From a checkpoint of a small mixture-of-experts model trained on Wikipedia.
Size: 13 layers, width 256, vocabulary 10916.
Below are experts of layer 4 (counted from 0) of a mixture-of-experts language model. Rows are named router (the router's row for the expert), down (a neuron's output weights, with its number) and show model dimensions 0-127. Each number is 500 + 50 x the weight over its row's rms, rounded and kept within 0 to 999. Numbers have three digits each.
After each expert's rows: "comes before" lists some tokens at least twice as common just after its tokens as in all text. This comes from a sample of Wikipedia text that the model never trained on. Tokens count by the router's weight.

# expert 12
router:403592476541414517494513562532471526561522481489525555566537557489530578577571415514559484577455357464545398507477546475577536428517605522413456439558563506556482445601494455594495580453513431489527444486399469587466410554539524494496444532535456592547423515527534485443596496534473447470544552584510515493558594383491510496556439515526586530467524527503502492567465455477465513428491
down0:484549486510414468446553449482532507516504548509510469538522549545429465519514526611481446569460427540463425432463498551506532600493593466592468559521516431481404436453464534523519360555595490469491519514513512535596527525565575411426538453547591490423548546544603461514444528527494511492488485487493498490348507526523568412523452511574561598557417533551527425532438514427468457405456
comes before: " of", ",", ".", " in", " and", ".\n\n"

# expert 25
router:457546554490457452575624605579397459552472508440548509540606566531501559594540452548589482604451430514486439471459494462498572484466591556449525505484432494542428492618567461541471552552547463461558447541467549541504448608503471523443432587531466534506440513494584486515547515538517404506573541468535506500476460403486614499554503494535546506533449573432511481613494494514467520489479
down0:569555549477460493516569564526475499427505416468495488509472565460426439486458454491482421475535485553539496448486474524429547470527515424511530433481410515574497496609476544458527573536535521491463497510530537523554543590601563516498428450509491437529503572530500487444467455396540608492489490467541497472495438506484424596497498484552475492515478444513489567531491462462504440500522
comes before: " of", ",", " and", " in", " to", " ("

# expert 13
router:515563468439434517479537529498474467491507538583447468539503609580516464459391460520495510503559465461532453471463456506460540500558508529587481563514512520546430469466530521509485450512510566495473523532551430566502485421547513476424527429433478507426523593556539479486526500497523414570575420533508495527465469586585379537482411496496393571468439414563507537377513536478497488461588
down0:482427436555542479541485447507501489556477574546446635408543626418530419430391569522526544538495522489490428501511466570411441485506482554573472537471456583537522568444570479443534456585490553535509470469354438539506461462519524500453643535568546422415537577562479405406445427442504507507573477496516501421589490553560514514441578516492437563537551440558524519419590488424540528473512
comes before: "|", ":", "==", "==\n", "===", "The"

# expert 6
router:433572561511439445504424497528498552478522546423474568501492468456444581471512557478539587448512556424482495571483465433559494457532475521489466470545501531489484448508467466612477546465563448514508475446472520509485488534504462480482579460540430556515521501603555474600542544511491511475517454539507436533543570444480509511495568492533576494498465620575521491575537556533445467474465
down0:369448544538440548502559571495456523436530449527421437531469469496463576619418549534481495490537497566505496609560603485518616599490502486517497550464447487450525582604524414566499438516492408550558519533531586481519549386396504523427438487515470460502463390459494576424418535509544584388497436516504492496369385468473506483561524582439557434600460542490495503543487450440480498519434
comes before: "-", " a", " not", " to", " an", " also"

# expert 0
router:499505448463503481405547526493537518449484568460520547564488510534472612524529511530484578521451554515415531515518556486495481469401432530571502454571483512576462447491510489540512515499529515496528418436426487451507418518523531416492428513494398476548529431445597483512548543376465594522524495520433500557507487428488589512451497483541454553527478579494572410610526536585560511485404
down0:495573459504523494490439464500507523541469507500459534435553497471527596448438494495447560479510454488595474484539469404638499561545525531588520527561484411557400478497483498460468476587360500444405557468441573560471489429541494536493521544532423545525438552444472534515545593417454520498460457495453531537510444498457479395477513594522468510355461512393496496432520523457523448456459
comes before: "1", "2", "3", "4", "5", "6"

# expert 10
router:447530540442508520486488517491453538510545519528501475511494493456452611520516561568563491552449583443545496546487469492519500496537461499496537449538486446472510457423522513576494477507485457514451472489463460502506455544530494547498550515510377453537504438507611418619580513496497636476569509544414489568530500489556520475462518452408528464496449522534478521553518463570435538491433
down0:494569497471534478529555681453494452454552587500500444573511558522470491466404466481424492462531566522506507468576588455516472484531486484467483460565531460452545486566441526406462489526522460451476511510523439461524548516572568505529508457439514446467467573432554520545453417472556530583454510537446527464516538510517475483509435499540479538549481501525462540550545507479435548525615
comes before: " to", " a", " the", " not", "-", " in"

# expert 31
router:440594514484560443473495501483469497411498448395531588451473434479578533526507600549506565433473547487457496519509477509447513440488469510617536512544609466495468548584433548488451482466545447453553442484542534518533550593520477492540578487491462488507499506496547437506522538464471533516555493473461434474603452510471475549401422519411552435472588492568537414456549572545471545506476
down0:520463485459474474490445440516403557600452521533451431534463494554374500535498487535492478449505588506406508502437493437468501452499457523566597567540477558580456500486548526535491460431466471540528475510496447492549394545556514387521492428559539425536489504478483483425482589471452549528520497566525527459463548553474448529517551600468501528469441606455429491458514473488461498535379
comes before: " ", " —", " +", " −", " \"", " MPC"

# expert 8
router:459572440507430453557519500516479528545537536468495490528534491492434528569542482508495500586502554547442451570514516439500527377447524584418541443537511529495546450493500481548505522463465484457477428527464510533530402581550507490451448564548452484481448484519561440573543508513510626486469521519499456576535476525478544456556496443546529511418447523427529511541454483639566457489413
down0:420464517559419438398528473521506567479516516503467439575514450548434510528416536446483456514425575539574578544581532520510463486501545490517504590475521455481509424500477557488500403473546627478495424545425501455436572396521581464610452521541448478511517431552509546566488467437494497463470531582523495474460460551471399523452440597516510541540512531370430516462487568526468516475462
comes before: " |", ")", ",", ")\n", ";", " |\n"

# expert 21
router:578491500535501575449461482541598540538541450552504522464550553571528437430492498439516428533576409513522515476538482508529509468541496453522491544410450417449498543499463529426443486559519573544497657433508587505524555494522469558554484504573560493523538526470382492460478424472450542549405452496500539454482509482473552512492435428531336490486509446449475425469513529433447494426597
down0:499523602560431522506461474583590503524429604544590555595474533463485487450416488445566501498516528546574507481521471468411485513415541555563473521499530621578463454522512524471518552482551506593502489469512481464561509530531525599454523555531546457506461576549464405566474525474517488561542458472479468470486507472485509485541443455513508604476500551506563494554508462466551566492516
comes before: "0", "8", "1", "6", "7", "9"

# expert 29
router:518484489422498540394497511447475459527511493543561469562513559528430554528536509495595543503485564439547504522525479402520434454499479566483521446517577495542521485438484577597471587562507478433463419428488472632535484496447498602542531484489474517543537429500596480583533506415510488549542454481521474611557508487592571459492491445504511445487471488543566441476470511593420481493365
down0:561421453446538482509512429522557572496471441571481551484495579387446479436385560465493436518581563502515578507430469527500502471542537563584582603525608529502494526495461557512580505506517505500420470506554448561471409467522632484501510537539491444455460506523546521473502488418500443538530465517490593548471480488450476503506415437484501474626431500528521357469535471483585473505555
comes before: "-", "|", "==", " The", "===", " He"